Weights of a small mixture-of-experts language model, trained from scratch on English Wikipedia.
Training: a variant of SOAP for the experts, 292M tokens.
Below are experts of layer 5 (counted from 0) of a mixture-of-experts language model. Rows are named router (the router's row for the expert), gate (a neuron's input weights, with its number), up (a neuron's input weights, with its number) and show model dimensions 0-255. Each number is 500 + 50 x the weight over its row's rms, rounded and kept within 0 to 999. Numbers have three digits each.
Before each expert's rows: a language model's description of what the expert responds to. This comes from a sample of Wikipedia text that the model never trained on.

# expert 0
It responds to: Function words opening clauses or noun phrases, such as the, that, which, it, he, who, his, there, often before was or is.
router:473607459542508427486537476443564469483478483491512494499491541443543477528433587421557608482598564400469483410496470385558518544425487410513535511561557510530464556510360483471597534516569467492457543486585539581495481496508539458576454453489489574464467540495499503470433433476494589452497529543507468463499589608495508461460460441476433596517531551528527512571516459571467565469455550524558567467399530511479469471559572492490459526481458490514484462488501533497546530557537549476441549461518504565558522481539509489559457503508537486493489508533555478465577478529513516516377509521485464572514418614487579460481463407571630401488440507523599532470492461397508536571429508519485458529472517543475476459568545485440544555532380405471468532554477494641460459576447491
gate6:549585432551542555394560528523462490494498516543458496467477417436458570474522533533467492499507569429580456517442486408474504459412478540433543508616573500438478463398342528516528491500505535507531449505504452493422465490567570408537475490526411494526459553448474440510495427536566525488526489575500459495514572477487463534473523507481466467550492465545543596475512467507464458508483545443584500574503579476440457505459501449507461432464510482456521532561497559486449608525510483452552547414592601533379499536592531539528456551457440545493442575527455510426555455550580390519451490521521485514518514557556479512508491529613496431530470510436590603505498506508430497499519479510473449476532480510438508594544557497535430576394453521511424524499461474571459461592329455
up6:409426478525558459582509489502545526471515654521622499537515517500504528490529444607543505430472538517565541519458429455566516445506578491385567533419556404537534478406435450524524518539550504540477426579544614497439527516544567541476598460488534543523547524561569557483495485564506480520431548520499471454593451493584475406506557571476531490514495525524574440494434504462501521420508553452431473519468551455473461464532464459468477525480510500446452550520521392411515499522638420520491548487462511432510469491574516471606330546542513499489473514547529557534511447417534551500565490497456489469493527529458487442501487491470432587507474449592432512609543487508385518492464555545556482539598525525560516479592523512473558464443441437472466498528485473554578476521478537
gate7:491575496502530504473500425545501460530531517537431454612458529463425583521475449500446482519430423488579476582500484480551520474452515472486530530588520498581484474461467498494508547455589457498540563506521508406512607519435465577597478456482505496476568469523429562533583590553436538487507545547440474528536432497574559475434491460553548543549537356499590547432382448483423399578493494461494503503526616466541541515553548513568527469527486579525496493456560381452529538360505537504535547464432473410508493524512526483482485543515606585467505630570518529479535474530498455441526532563415518603496507514494463537485508499489493522588475525523459397514542486573512486505437575510504542494426427612438467483583534616465406458456528519492522489522510517520520513513413516
up7:533460543478503540502514454444484551487486434510524486399556519589498446517524470420507537412542572583433501423429534508453454540535473573564530476429453469419506559522548465470538524529521578467487475529451524602496484568583547438391519594536535526490498515423563471517411464440544391523569453420574600500463528497377546543476591510478488482434454601542469471562561562512572543419594518464503494519439514587458429494435459500532509558521524382402520508518448523502465472534522552461497501514514460523495528512499485482555525401528411364519536456414572515554523485413459548489440505506541504399539525517566569488577484539509551512446484539480544597390504525513453516495533435567517439478544477479497512561426491474562557496588482506554416441515422536509482489576545475
gate8:450474503494507485543474414454482540417499481463511418491467491536410458539436408515523421526484592436518509533479441488563586433480479501486392429499574457495541498484516406531537494495558432550424422498566520435508470475442561562415494446541452526551550501453599554532549485509459437468480458484474379513514477430417604503474487455377476491441446505559530432446485513533495528416520574503534550541470518464570481478502536510587574493534564464512464508464476490469506514590560537535500386573500592480535451507506474509478452540535530525551564520465479547530463532566396486449550502418508521430607543530569641483499531596456581510475388509522422509556536515496436529550558421517555457533479597394558501504470559518538475490445519546541432466395475500453595500480469437
up8:472527444537461522554552426489565490535498491542529466547551529508526569522495508467459543494516599470443483511487626552514434490469493549522574451518464525632528531473464479507472454622415524515448597520558448501455388521569507470468554543479480509572494453458485527484572484509542464537568547494420453544430485496500513495467589437447581494510448500498487575518529502517410631619462383545445531421544549473461467394495545432445510477478473461523436553547526456524612542533541468469472468455617581421469527432429537486599475491582501512457532479496531484588490450414548493580490464473554495442530496498513543416488503493509407471548508431523459439531492528536540426572465391476558411496507520505511430566457522493528527407459613565504557503462517465587513601459521549
gate9:504527514442495438556627428544529622419559487565488498435493593561472533559555422496523550553565407495565504487495544449545488481519458534508491495551566426608443500586514531386468478510533517492508576500518453532537460516556537556398518493511482465490443491493507490545523549503497412491474550484429445485356419522445497456378483513456425459460527515607551516520609444491493471506552518473518488434448456459517446459549360524458492502472494486528549589484506551501542526522491609470397423531553506405394522524541440393461494572589480499527606572480616423435450509563455476504553442564500550453556444508464564544479517493499566524442534514552489468502503526543408448443461456512521491510520514500447507428589523514486523427582526434506487542535457522477509487542526521
up9:499537490522535526533375527498578430578461452417425488547532547467396470428479553512525526518501547517461529506440426528500483460464510498434479494451605554467529508507496418498527503536467555541447501530447495492597560445413493541477533402522561479573525566440481440432491493484486670481461521478585520466522475450495548507561499494529569468584463405458499503479454557593434463470389484518543562512487573448493546519460504420498426526558466488538507496583551552468433519546458531492581504512445508565482495452497512514456507485517378515423574498527523485596503404448500587543463623493497506573467532554422566388479604501515471456526523491443509500487528511443527474537570464523360430581436563522543509435506579577490518445534482560520509483354475518556532497577517516
gate10:516500575456484439426453516398451517514589601557632535531481572455505494492514491546464470514536465420454510467559369381583508494494488583468449494437424497456509502510503521533552514494567485467500402502589502516537513573494558458467449511469551501493426482509572583426515586439516529457458543368485486500584564523576524505438470370624393402427482475447398543431529498470425380560473494506532485532481496452512488570517552447437491496508480495526466476484444510527516511436436528519523469544536502434418509533558500453599499516510524465429435561548491447555446530455565480569451414491547490530442448431492515482476525506588361473515411486544500493482413430507446512441511488481547529481474495471521477506517448527433515513571539517557496537493499518512599593438474521
up10:510529488531500536533469390440439574528437445594395528509413548497501553571501529495564428430458509531521397488590543504477448481516474506532389474584493484489545402572576589536509505522491513468575440504507544476520526526454486512405554584500452532536391665587503437402530519513568491565498478525539433491533565525535439569521532498450518537476448459536517492491525503521412448528661517500507544511609566453521479498501442444409564504451509478408563499505503542565462539557542483467459495532561566521390546408528497528492502453478494574490540511589611581517490463520491458559519548514540628507448489607477504548492488466571477409540595528576481482471543477446518493502502458492474528459525528521540535547511485461514510509441543447457555527583429499494513539606486496
gate11:402452402491460416538483511594413485511487518487558505577331505487422465502444482435540503505562478458591538519599472456555546432529467532540494533442554482500479512549474494501484466482524443475467482460443556483523533566541427566481569502470459556510515467479477481463510512552454547435525520390568460449413514540463518550501556560524558467553508488486491504504559459429507520487525466613431511531536580563536489493555441546527448439417489558472463474452533602599514524476430512559391527466502555511494497488536527413608536550519559540535451523552467452478498557572542503540511448484544451479453543496503591596386543467452536524559472528564510568552553424494474464562529531462504406494570524591488417402473499491517534508562489499448333572525590454404515544464480428
up11:463522552432523421546451459513512529486526424531495527557473533592471524509524526492501495476476566494527555495444571462434457428499454517489463506534430567433513475515499548458452415469482413547553553518616470428441513372412502435494578505455477462536573592533501586402517455599450443485418617452533556472428550476490496524642523470455605425510473487495459353536542502499520439411445514544435579399502450572534444529494441552483515527491470529464531504478500534455516521561442442408454505578503500507524570502515527486476517495477467471486439445511515491489567515519405426470388470433451551558461547414554616397487506549590517508559485519533603532592521536528532438456516526442562445463474526539455476529509500428520501463477595460498566510509513515449488455493472571
gate12:508549494451592585483521421431455479443483536529439488511515491429465464464472603501531443536564516447504554424532601474559506464567511472441602532452557536513463515471467516537535544524450584504474492499542531512467414560487496548467573551537617462490529448535472506491486506548454474388529479475502471574511502609497509515519557437471486537525379472486560562496490603480520562503483538529566459388484489494475546390445562485468527399454526528414454394543478442517488512483579488528528542501548500393495408504379538496576514476594508484480581539566506499492506552479485480570530446538528493520567461504525510496524476474562455564586541479447477427478378441532490485508535591564490451479455499478486384528459455457387492564500439540627495514469413515575517621577429468
up12:526466528457500537502514496571498478493546581458581504567621438535473513492491460528569566431486450523519527565490424623507591481432513499589506497497437454518535485505487489495576520483514429462485486476415436520560551485487400437576501517559518520521477516503546459528500549459556417596426477507629450502436443417474551537507540517477497556522559533518510482435578472577487505536511452499476526544430430560567478634497569488654449591548477506537518589537465551513505514502559457461532487479494474551487503559499602513446519566563416530510434466423465518512594436488467425427572469501496569527456566525587499502453588557498611505430512469515512607577550574427498414401518515457544473417469519522473599483499545496484543521495584493413535494506507546470463486609507484
gate13:478422565588500493479509549555447543595480509533504497553488487426570511520595560527406507446543585476580605571425563476639464520546472536547517572437438533511538481477465502427446547434552496574451532458442519489437455448491524473571467540556433503480601521530577478494596509536459488449506535507446465554441505533559451431427465529447523538474447457511494541395539538509539541499456497480497484559437586518542480413558504496525399516495514526570463520569473500474489503473546486554523533506564575483573491483598543417457476483466484560587512514491480566544494551570508381551417534458461409561471446518476434514461576587547429561542483541487473425552460410554536439453586529427473500443526519366428433496518536535469517438529507482534541620561535455512424500502484480
up13:435422506498466535518519484547444545569527499484488502569481512459549552576528536469485605409536495504574563596430547460597513385510389551466463570486457617497515531535481525498430530487546490575521539432481506488454494437503588427574596513503449509520575515503534507492510496540516437507517468445434477559418483431576499444473469541492578532467503460536530523431501469452558424493396564453477450547489557436486474552447482467542424499491594502540532517539517383539458545514523508504540533499531545419508535516556626463459467494523519508550502537479509549537542502456586443471521564433476517532472533535409487502527568501462440493559444513531437444487419501587575430424518545520509501477601387385351427463499510464421525426478485491568609473582516525489434568511425519
gate14:529545547422493536482488501518520396416436455511460501466451588482524397414503536496471532558501445510465502516517415575432461541565473420516463579417501508466423565416466523483559534553514482516465439549554419514484558455514546399526431486553570435508512463456441507530482509528556492562471549513552433464576487512481437427517623480555500496489420554536527471521511542551579538604495548569548518537518585531466548469547521503550537488588543438562477478435438498464536391491637481439484446462442594475444477519523440560549562460561447486433443541576509518462599405508618464558497553490499466437506521516547504536593490541496542460512484463488503496413504545513460605401528459527528472578582513521610482579496619516404498534511468461486482583496510473495438536474524511
up14:480485483462459481446531545399523544481535615410533444466510371504442564523507524509543519506500461427496528429588581469502540515504499446463612565518471573471623511503530536476484544554508558445506559495415420442550564484523511448509504443494449552443492461498479391443506531603532507543594554539495462479456553543550494514521463545498521538589502531502409541457418495463555426460433487492510405426413441482351502400433429518546490463532505608545486531476519504483460483579489482506512560394488545548552480409564469532494383478496514477536447476535492426423538472481537407411503450505549573490488523568511507576557503615442531411468469486478555548500633457497532500450487575497579488492520528539457511474468437494564527440503454486493437525526562527513574514538538441
gate15:517394498464521486568469508499534400577624520604483508470502468464440519437376510430408433484481589510525571474489384391496535520447487527581468556473575505490497460521537490577497571424486486494484432461451473477533526531409604509498514562505551505588448442469573429436486544516541563462482524458444488476529466552484424521508511502461518492466501638473453476485593487552494414444525496470511397483477466560539471453444486461571410481396537475476503498511542474509528439512480469549473489468551483458466454507495470569470536405532462429521564434567576533565486531490472482373560473562425397497530435454457551454517438476425435520535431542442559551442488565501430561532488517506528431476502454532471488574569592560469517506440493461447461510508472441394538571558574471
up15:491527555477467532515522422556578506562593525515509435474504490518473459497486532463585510540534528513478606504550590474444477551529480456464435625464532476495521505474495373494465550460501541480428486505522573446501465552408488515493480522461495432489511412563572471534464442540454466446397507504523556493482428528462491427559553480452431607342546498423542490503618495515544356483490562467485388556453491437560576449520479508494539522406535493520487526517459501466503480492578504478576558494429477505508572492492470426486512516526519507506603499445535450567493507471414580419502600499545530475477496498458507546495426471498414522478546509455489522466546580547460494435400443424477462578558443356586524569597518505502510519468381512498561539518498574397475502567499462
gate16:466527584521486344544528509448475521497588509479488507547479533581512528470548520471531516524363560550526471479500452542517462441455436526560523507464432434501499602470494492412528522502591517486403489448520624516426509481564470470511547493553503507541506480488532478535381522551470548543456422609504521489595439506512478499487450549512559507556465436490457526543516532463462511490553563504518553567344565408457559400542449476522461454432546487451388488431430556547460458529555446462466512570412507551491477495450482543524577565570442491375490511523496560550493395479518501536513444485511541471445571591579541521501584518507560481587423556459498410563466573423450576535606563524424506544487462535437502502498462486489584492529490503535533466480514504480432526417527532
up16:507430538549494374568496514540470490553459430531527573508483499515493481457535405506477535387420443544575592506456522487429571566580417498557461569568543476561439417504518566547453539491487607532504533596549569504482499498562467574442548505598465466585502491549519441466543524490591460594488493523493446473501528507487505500527533493484560674512553508527461544523535499460419507455552510547545514513517449544526490607465469512507477495382453531433460579449459464481429490453513437431499521555482409445403543525444608448441478498497454525578528530400533516444483531632525497546432416454472479470558613411557502510441587528548533473488494421555506456508491491417578520490491455535523411436494541544456509445502524487572493499471610480561454487520519510516476512487504537
gate17:475531379445460522527510573475517564497550443477482538492566554458554511436479509465493514569439471493457465479456617525429470434506561506532448457469497387467541532478489510529534461488524440480514478493502505552488591517481499451498436530480427546521505538604500529497486487428521369489577512474585549549483539487486497452409427373429570624447516592456535486438528535498529617577499488380471470522496490427540474504527432483455621486416523491528541538559448545539497569543551508551485480555513520553501446480514455523483455581586560568449485491485519499470577553665415521526571482528552599515469453545515490453502492505480489491527411505414533621463449594506416501561437504544506409508517495474412491464478494616521513538470527517434531564412552558488511495545519437
up17:449607518399532503516605478504431496520522462504507447514498495454485437456491549442526486529505519454387504434512433446466462496437508548398485413515497587507441524628400546487513457529537488515365499532514447473430447458577534507567535390433593486504428508484475472485428536542496584560464477548507463478573514393554469544563565525451495498399430429480497462469462447460469506530434507470598463520510549531548555470486470505585531581444420481545429520443540531484498445528456567507467463540503529425486499515514644506499465516589473425383539472447525469430475414458497464438519482507549474540501424519446463511480584409498521485516476556568589559442505471501560463510469534507572559577518423566597423572386462452457531476479522523507529502497554497474463527454467571
gate18:488535570495518539544546601556388536540520567499392469485543512509401496382523461454521460514507474477455469508516612496520503441515406541443519502504546490616415493511413438500618421510466444538455607441504468588486535465519459402484494428485530479486524554426508493578517478507549574557473461436431561488487445484549428484553410563539522435490477483471535513546491501424370543407639559478451558501517475471466509505494555527494486466458491573522417479413505517516428433467549502551435426521542377472450489421465404550493493468636505577538529541477490505506486544503488546626502472473522470480510451425559449503526634539489481512523549555415455515550482498523460429476440516543488441506452552472502506452572469461513505575528554489498501535473574556502479438465536483
up18:494521520499437497651472493481495569388401474484520439478470542502515490476542487449537598490541569460438530436474599482692417447470471475449494544405461493522478574559478535545464457527511588539458441474466499491495590492544624555591475429451556522544461480469492520535583486464454459521586421484531521499467502511456464498532446492535503484488455546510487488482509497500506450465566514563508539566487416491469609374535507451599439491486547477538430520459432536443599431440476428487485475552466548525540506494572514589457393537449505419430504591432617505526611641459469515475540479521465493576464491484559498485517438540494543518543436466514518500470458501558519555441465565530482544515547528589572501406496457527545565526456507459571498545473473553476534466485498487
gate19:465641488501472554526540544562514448519503474511589662594396548563535514506520570520442574484562503446559534417564455457564505515528489534530437492509498448477395508499505557392485533521541556474548420563481572484474580562554542528510601463543511571521472608601551544452537530438507477549451457517386501554501515497502544584538474448454476441496490507481500469508515539543463424522482410397473497446427517429473469477397475461366432561527485596541464544558505535522464533496579492448554487577468523553580541469564537476619609502557465476517530401540548547474489505531531500414565524538426470539527538512559490493499564562518551515468457567505418493486464422497556461554492580533521526474491462519487424459465552463547531525569489577509460546473543457451503441483479492
up19:578444420543496455463548468547520470528483524552500368514500458430481498456511539601527503432545517508497548468531448477539456548571565532515540437527531512483443478462463509537425446646491480481522502491521579513546497529509431506487539495530560433589485533554444482498568574577476450569497452565575578458520520553529578490494498557497527511580608429462447528477467522521450475502601464500482501402531506571516500558537522481428464466437491549530406578517529531516533397501526393452507517531512410515544493586490456553515421477450443379407487443537450386502366512493459530525531485610425476456484467496548451448442539544547543426536549409410519425538483442447547442512507535462502565511533468553538403474501559529512400517518538526622538422521434451462481544559520494
gate20:433452438455481516476545483467449539510451452553455460545515561390422476509489547480464461520520506486424505590529509449468460441505540454456520461522476481446566481512471437444522449496536452465475550559544544568463402584483509430422478477477502377490464520509522520555546457517502511463461486483426512553473447424476462466418510624465430435513510476466450502501443529419481512482457419596607541490527543529445551459439493522422517508539516580546488467478497538514533566574436428532398485427428527523524503545603484457529566421495552518439534504525467510590409487509487495581564456496449458449497522480487452436477457553495516564507493478556517480483525389424543460409455518580467461451448467665479504441565527536534508498460510385517376615499582384465454435504547598
up20:522505544591592490515495495454430478419546459432483629464414460561576480500547512496559539549444509537517499380647497475520492552486537513538549586500589467537555587475518500527466491423492494451551556490486476443590527457390454492502501432529550496483499549521408560412411537519525462545406570512585524470550504544519571468565583440605503511499515507511515491482409450548506521487528539478421435512564480458512430490542544508525491473460480506462458526546508582504513464436521549453550607576486529430468410468484525518447489516531472560554469530488463543515564464610516492491439513490567454567474456498481445585462501477497496558464474437480422436499489550528538540552446406417507561579469500400571630543465471461496516446419563441510597510610456535458467574449533478
gate21:452518467455486421510500510460502458548525496495419419531511496600524514539507538482476472547493553582554496508533545459594556439481550521425548540474537448457580496442626492548422417526504456528566522530503488576459563440391479449432445451646503485581518432571452424476470542410505571445573542472449446492536547525530593484486562478390488482447537483470499556562424425442455518469452582488466524488514518530528446420400488559452506539413493456559491566484609501536563416481476561434411557464561516596427595476532544538544487540466485498560524451491619476579532492453536502474554523475434478610483497491384506496473512582425504551514540486574544550487405464505518516589484506464542479574503504487536443507462520473529482525555479483435538508547483504473494443481577402
up21:465529597522544562512465576497504480542560532480424509485491473477444501456515431516471540637460431492466485489445527392455457454480515470464586519491512543468597477512590513433497512645563487512541444476437504524499530388506554468487454439529485518521509430483494479449581523505503536565489434521436458558557522536532602493510448530423526476496578481448473516564406405487459515511446483567542548491427513492513513511417564512522426545469524444521548539577572499487474418505482541545416519444541581514544451446555505471553449463571501520600523465457588493506492468500551487478570511577473533617410541528424441413525509408441557441468533505512549611551402476544553543556440586485587460510493475528629567567437460381543489517555523512475577534499413491488519559447504482
gate22:423567474554525510580515521491554506590377536485432523440474547542584540546602504516521497496554471421489521563423477526504474597479495358563544507525496560494473580511429495598534411549516493514443459486491562527519460473590483497510559534482541425628552515443540475458492500410477531594556435440554530545444505402451528532624553528512531573455435613446505513532513591572476441543510571560399434488538391568484475501506539499503514438456508509428579482548596483518451559544470474466514475552490533506591506491569585537497543484519530536450506532521403521531502482458499487486545541532485482492423458485510484450485486467550497527554511548551535476449514508427501628569581507524454519548451404513439484513488563500496504443618446462499532524425557567468575538481591494
up22:664473602479472464433532482531490463421609442517572517471573490490431472485406540468455517545492513550457440429550438546490545387496507658421474540450508488518563471427557476481539543460441531494518466548464439582426512605550575485529414497512476571462409458508483446487503476571525456469423586500499484450494535540558498415448467444491453477522557438558530437510459465503454465420490438448509540512486569428512559497459513537510549591525412569531438545462436531483429358507490487556492525483476448471510462452483526495561407507496443469521565397428551476402508532589562477573413462520534460503480546507514439560552515492486449545464484501495484442528521425467518386463475446531536484458545557537577541564486410473499490563432468484449554503514481482524408549498481528
gate23:569499494515540550532560539616512536522452519444485515514589493527488523524443528470447458540512547518491466469594570544493523480477608454491517539500535527481490445531464506476480508457440457475548398556475446499502508488468499493479535514396453417504518492460474567422380511544431602540479454552556422463451452545471504548480524518449450516428489534473550400474555524538478523472444602464418442461503431558473608461524523577524507514490508548419516509517573475543542455433525490534411462524409576567458448408370474481503549416508492482512479474485587423508525513402495484536474484549533553434476566458499581414511403509468499502469518453531567460523602545438543540410405520597506501559447504562382437495465499496444460430495344479530496551486351557497486465508491556
up23:445441522551473587477545593530496446590434558527565489470458498541486580399489446462487470530520483433542472436574548438467493531530515465483575542470504482515449445455504379487495503486546493453444555550498568558454524468455573505559585570529538537505382543453360533508490556513484548513466475491452514571461462537573565544466493548517440504434525547414517572521536543492467497614548572468517497433485500501451603496367541511587535458543568557425512594483454549455476493523435516490466582546440514476446456449514450438495552473602491533471537440393568581451497395488439462526547589438505563426502533546541496504463521524500510535553512472468585446485544589480379490387546458504448493541488512538481482553468488475430474482513407533483568470464438514556473566400460516
gate24:396553539558512473420495506563527483465536506491505558563584506497503571598455564538424593456571468464496517546501545515569530435518465489480488520542527509475499557445467536444493523526404540550483420501460623431469414456490579543528524484397500487508472493521538656488424540582545466515480431522560498458564592494535479537460543448417411358475453511573519436554470415476511444525458531497437447502572505469521445531577497495536476538460514477467541468494400588497422530529492558510496538481497454490530472554526414447444487561513537527543455540439517496486461582538452479552476452583521485499502476574439545420492458469501463520584419503457531603464437442606541434449545543597501470543599407452487501517544415396574550434430477577512464475480530447439481492517494523
up24:415462531624476573462507467480573522565554550525492447543478494447477489489517541478401620485553425487477450555652467468510568476513485510487489556591544540531528599399457557438510497488407609500454541502467494402532367500518531548443526464452452570547437542479422547512414506579548541440467525575586534499545559485496439477468545428421435400461490553567523525550499449419521446558433464438502523477498497473540515425536503472477427431447526435423501428504499560448425559574449509524502520459437564473516426488489487435483414521549533464501491465479482572529484498557468510552445462532518481516458497464510534462485437563446422462450472427492532534494511519563537446484499479632474539491531498459457509500493521455476503346374501525525437461418478435555532495502521439
gate25:399539491495457454506507585452505467539567490503486503519491550578586522527471481492412491441388530481493518404534446513482410468579522469557514442487547527505451533464464483549531531515487598444475371514467438522449475445470529532451542428487511532458576496462494547449490544491593507593448421452498480551509507428492547421458528477477622460503513524672462500421494437484420500511480542460483510492472621460514472464540513421566526492472499435515561578455423525435564520445567444505481502500488558413454404478498460517500469558566543494521560428514509513490614472537523458456512495539503446488479490524465520495478526450454470534373394498457431616456481573467518423416512545540513441549521521463512566458472521566426414432494430527487471465372487524524416513543555628
up25:464580534562517521513455571480470519589599505558436548472449484492532453508584563526475428407460452530518465459444538514501466477554460460484593377588513567583379463485512451472424470493566538469433439398462448590527455460468491471442554506414489490518499465423550492494515500475504514410486399405457464500502538487422526411477488509479443553448459495521528458479484459536547421576478546522463460561512553430562483413551545404522544497493526489531444388535419511385496425395442486511466498449469475446547508504445520451483451563603500434471493448443513514526551545470457523472501483538372432424509511449431457556456492466437532496315495502455413567527478519405557486494491455488526519487565469447488478506451488578475471501547496514508493472473524460480476604446556530
gate26:520550527520471595434510581544456529529556471564541458531548504474519482489670445473484464493474532436507410457513475456422463468447450471520528520498403532374472507461512425501429447451460473470503586470463509551481582485535462554467523476460414513409468411575576481538434449387577534553447454568462528480459520484532515521331534533507558543432440500458496521583553540593457545485466480438501426459519503555527537474537468581453455479519539607513474537445534511471457507577524496521516435453565474455496569450574470481472531414436422461495481489535525471539410418526519444481475479566449471515575467465458443485503498525483589591567410444536551494595502564390492557465606406527506508537517596533480526531499496477546481464514551533434522476490475542534566450441584497
up26:530506448428482467426566579412522532523514460455500443378462508479475455485491530475555490471495461525414537479547446557448522436436686500532524497492480680575439547466482492575481532431459541473544586406478420453470419415428521509421493451538411509555484469510573426488522516498574459550545441393553547464500486484400561493483478474488486555611541521576551395462506549467522530499486519404461472398448491553527502449496587504565544489483489583521462456449483484476498489547555538516522510486465488457493470489565541539523514539522568491631534430475560447494537546433371483505437454517538494520501446464435469571493512468574507490527508554519518505484482451517559504564492599509495521538452467573459534544457511497515516600554589468428551511464506452478404565574534512
gate27:482373431611456458498550547456491560421482517398522489532496495534517576605404523513546468466528573482521522434528455521460495448474524541516543556486559542571436476438542568502472538541425506459558552515521568452428507543539507490483508517546483405532448539514491467454434376554390451471451511489499496464528567473486542577483469558498445519540524579501545442493517504594448559495472456493512530515453416454463518509470550524608538417491535499489468521410600540533478496450468457452464513492545446504450517572455454521504482515508461464483394478440510476472575510493559489523449533400436554474511460451557449505499407502442581514545494456469509517485470520519461522542496360467415474390511563520435413518518423396381556599399478448424372468551473590471442528462466484
up27:548401475445531539538514473421491572463505452548549461498426505510437436604460515467523506557559585517601512452507514497588450525527490491514473539499558488495466538520545538487539543532421483490500471553488519518513521593540499463496516518543526452518439484497560594451392408481415510483393558490489523447451576485518534565569442553518499496523438556509515438507511462582464537511472367449483501493495453551549629446499549550537542449424560564503508550468526508447514455421436454448445551589514499514394440471449483521488562485554517466461431534463427585484536548522488553498497593568474509512439501393475449566508499589424503540545554496474600486581444437519579516547387496430406410469460517494449471513480497424542541614446466522460394393494470546486487482494371472
gate28:483484474586488507442474500462463518537526455439474532421571479554532586526551514385503354589534477416562431520402480501497524469582500432468516427524463558518512584557442445407533468493554611494494486560471514473501530526494570426515535591529507565532479601446406537520437456511557541473558446513635547498495562555452520515408535490513447544523484466461544487634538544555426519578503530442558499508573526577451510511432462530525556459556422474543522486556406509531596482552479432433472571398505521562530566469551568436517467443505518503558596538507512552453521471492461546448543469497529494600564450561490597452430535447527467514465492552447546486530521478554453515404451538469509463530463449430389425478497474424466468488527553456501430537518451514518465546513469486
up28:518435526466510489559521579573474456437482512525468439464451512521571501543412504508503450443471519668510531485551517460537554482451504550535479549478518423455547394426509532497492503422498420510516557510474526468464542460464378563562505502440425426504488477548525545481493646563453500424488548490428458461534494382565469455647463474479460501437502483540491524466544420398569480489482504609429418426475404432520451493499541464539447477423552531540535497430553493473466481466461590493537528588453470477533485518484451477491494540546519474464354520469535444550513549541505528518460540438403496509505520561490486473502479606415466560549597417519448469494506539466539489502419442503559486508569485547592570517470497570541466598377503435521517465505480536455446398492507509
gate29:504435513530397499517506461512432522473525552493504491527490393414456510459465507512532532486490564484466489498485534547505535471444606490544558553602606565538517599569409544488475437558374520442588530525503469534456449556482489512465476462432517393488456506536443512432422392514530471508452590450471530479498519450587566452468493470479528452462529475498553538554538581552494467474469556505545512529516506522499553474468529524437469489409519425495565514509414614435460489527633525443463628513468393544566489577504482470556526547540457484480447490603468544443457508453524528509433541505591421454478551577564598512513410530540455429441440523492494484513498481470402413576479593489503531474511537421408498563580593447496453511509436504535470450484556554485602551488514507
up29:492488532490472598546530482480489490488456542457425478508438460440454478470426494603537519495547592469487471477540504478492604518448524593487615512601622535563418528556431438470535386546452516487522526442455476477484441488588496511450522434420452492595472462518496513478474453489489448509404589467465494532506501497500571429566530507534510460430447488481441434464474481588494525452478586607571553421459476551522516454432520499517515473488477455512517469516494455388468451532559518476484591516468456481553476477595393527504559565569444431444448500593480473511470507475553482541359536579617447476443564492511465540520471536547561515446508599542550441625517455482408418540530502417511520517517444452470576552551479487530551491508477421504416486518506428539548521436502580
gate30:393587572596520511523443541442445452581537500444534422496502573549570399534565511525489506485464484439422492468519474490579385623548521471506598547477511468476429574512500486514453512613491448455413413423461499426434463523523528516492523563469468575482467493523495554503540481588508508497455499507574482557463574454466476467452548531524525539535543512538492564530440504466529498507586535402501435514457497468457486484526439537531548498523531431493515457509467656586547558545520451466560528466520548365449595490526578469455460410436521499435459449478515489478557567503478564480469494510435479457485531466490556546460491565546539518562604506495506445434458540414631463515492561478488463482500564503463522454500606480541415432508494454457480526486485580548453380481628514
up30:471497370496550535520489450547550489466410432475367522579492555540512451500508482514424451555475356527459498525475452391450407488493488389542514555520572436563550516555478539503504413496496423496476472441450540482536462561530463508544515602410490415520511559560571424496489461531447522517494490503564500519393457455472440585530502472401501506470438480488440595527475478424546496372564518524474537454549454519489602527430478492396539480482548434546544426503466587474482434517523467467448497520471475561463531496436588494505472551513613486594494498497431473512466559429539527454497471493545518553465432516528530508394603486556494585479491396557570519580485457493490590485453584482506525489509504513484491529478580461530540535523471392451453441513543540559572555446506526
gate31:474539536557516519508517523498462610536519477410526492480575485486593531572464496462449511473471574557515507591514494394651506578548390510449455537508497481554517523596480671525454456505562452651467471540584440466466465478514470465548523466474442503545460584489511479454543589500600430493507463539600464407486444512472485485553447500553460447598503443543469469493510499501558490465419522476401490458438523500491597525594577553502571441482594580546526537491508532580461518426446496546497465461539475483551496441527501491483453498511494497579500513475521426440548533505552469531475520405479515426489445532448430470571545425480561550538553548514547585525454512487571604538533456477517501493490444525413480464514534470564515433451447541432558466457444550525489371506454467
up31:539466421365445467538388519548463442554612499500517539551408485517592446472527439461550471470540496454561496452603432566402555554512542467538534468531515520497455470491490468512597606518432518562475519540423582513574542528460497487534476481482532499492534493504507374488503450459504479561548547587497596529500459621499516493508491489506484484484569502527522509468464529495483412535516523520613583489522559516485410505476486474555520523560468503590548524451498508471479438484463460562386519460542461592503447474475481574447415536432467512512486537500468510455446487356485544576397514520543501513579466505478472457469434486515371470529559556545486427491527484524493546390542473552514481563535472514511444620585507595404514551566476522589483587429494496517519538543601477
gate32:458536533500508465525518487524530457523504472455552550557506519438456579566475450540570513528515501490373512592520525502520375455508526473628619449487545503512515562527526520531480448480515504585559444517458532580449546571482537454466564489459499493511453585485416442642522465470460476506505544555504602470499602571479519571533500540462512497366459527519431540482494477528451589498479492526444476495465481632480435495543455451532442537494453488474573417453491538454492533501489527561464483544557554437545515486620498547495450482527559488581501477432577444492465538481546502536438534447484597502522557501472512643499580450550510498473479557442463616546543567432546518554515474476485535449484487475431433437508597384604585464519392489503525479569558551526573554553462522
up32:529514559479456473522503480453461495481502480475477465469447472583573391495503531474430458540540489471648415416511454454513562508502549551381478489510479505589447507441482510447502467570453459423380548448507471485572494427532540527449423507550487498456492483508494531419480504508498473538456430396442433466484360517490492439499462430538478418505540427418527424477564455478518451498458413469493513538418491433534565481470577539504526498526596479522389530568456477493535507500540458471499475522477478583526465441377541499557469483537428477410578614515442511537541436487451445488490454523573442478489465505490535407578482562401483530536532494565550452464434358568478493481556485503556478501447598518559498562569455541382476505491600498508459462492486485501486418460508399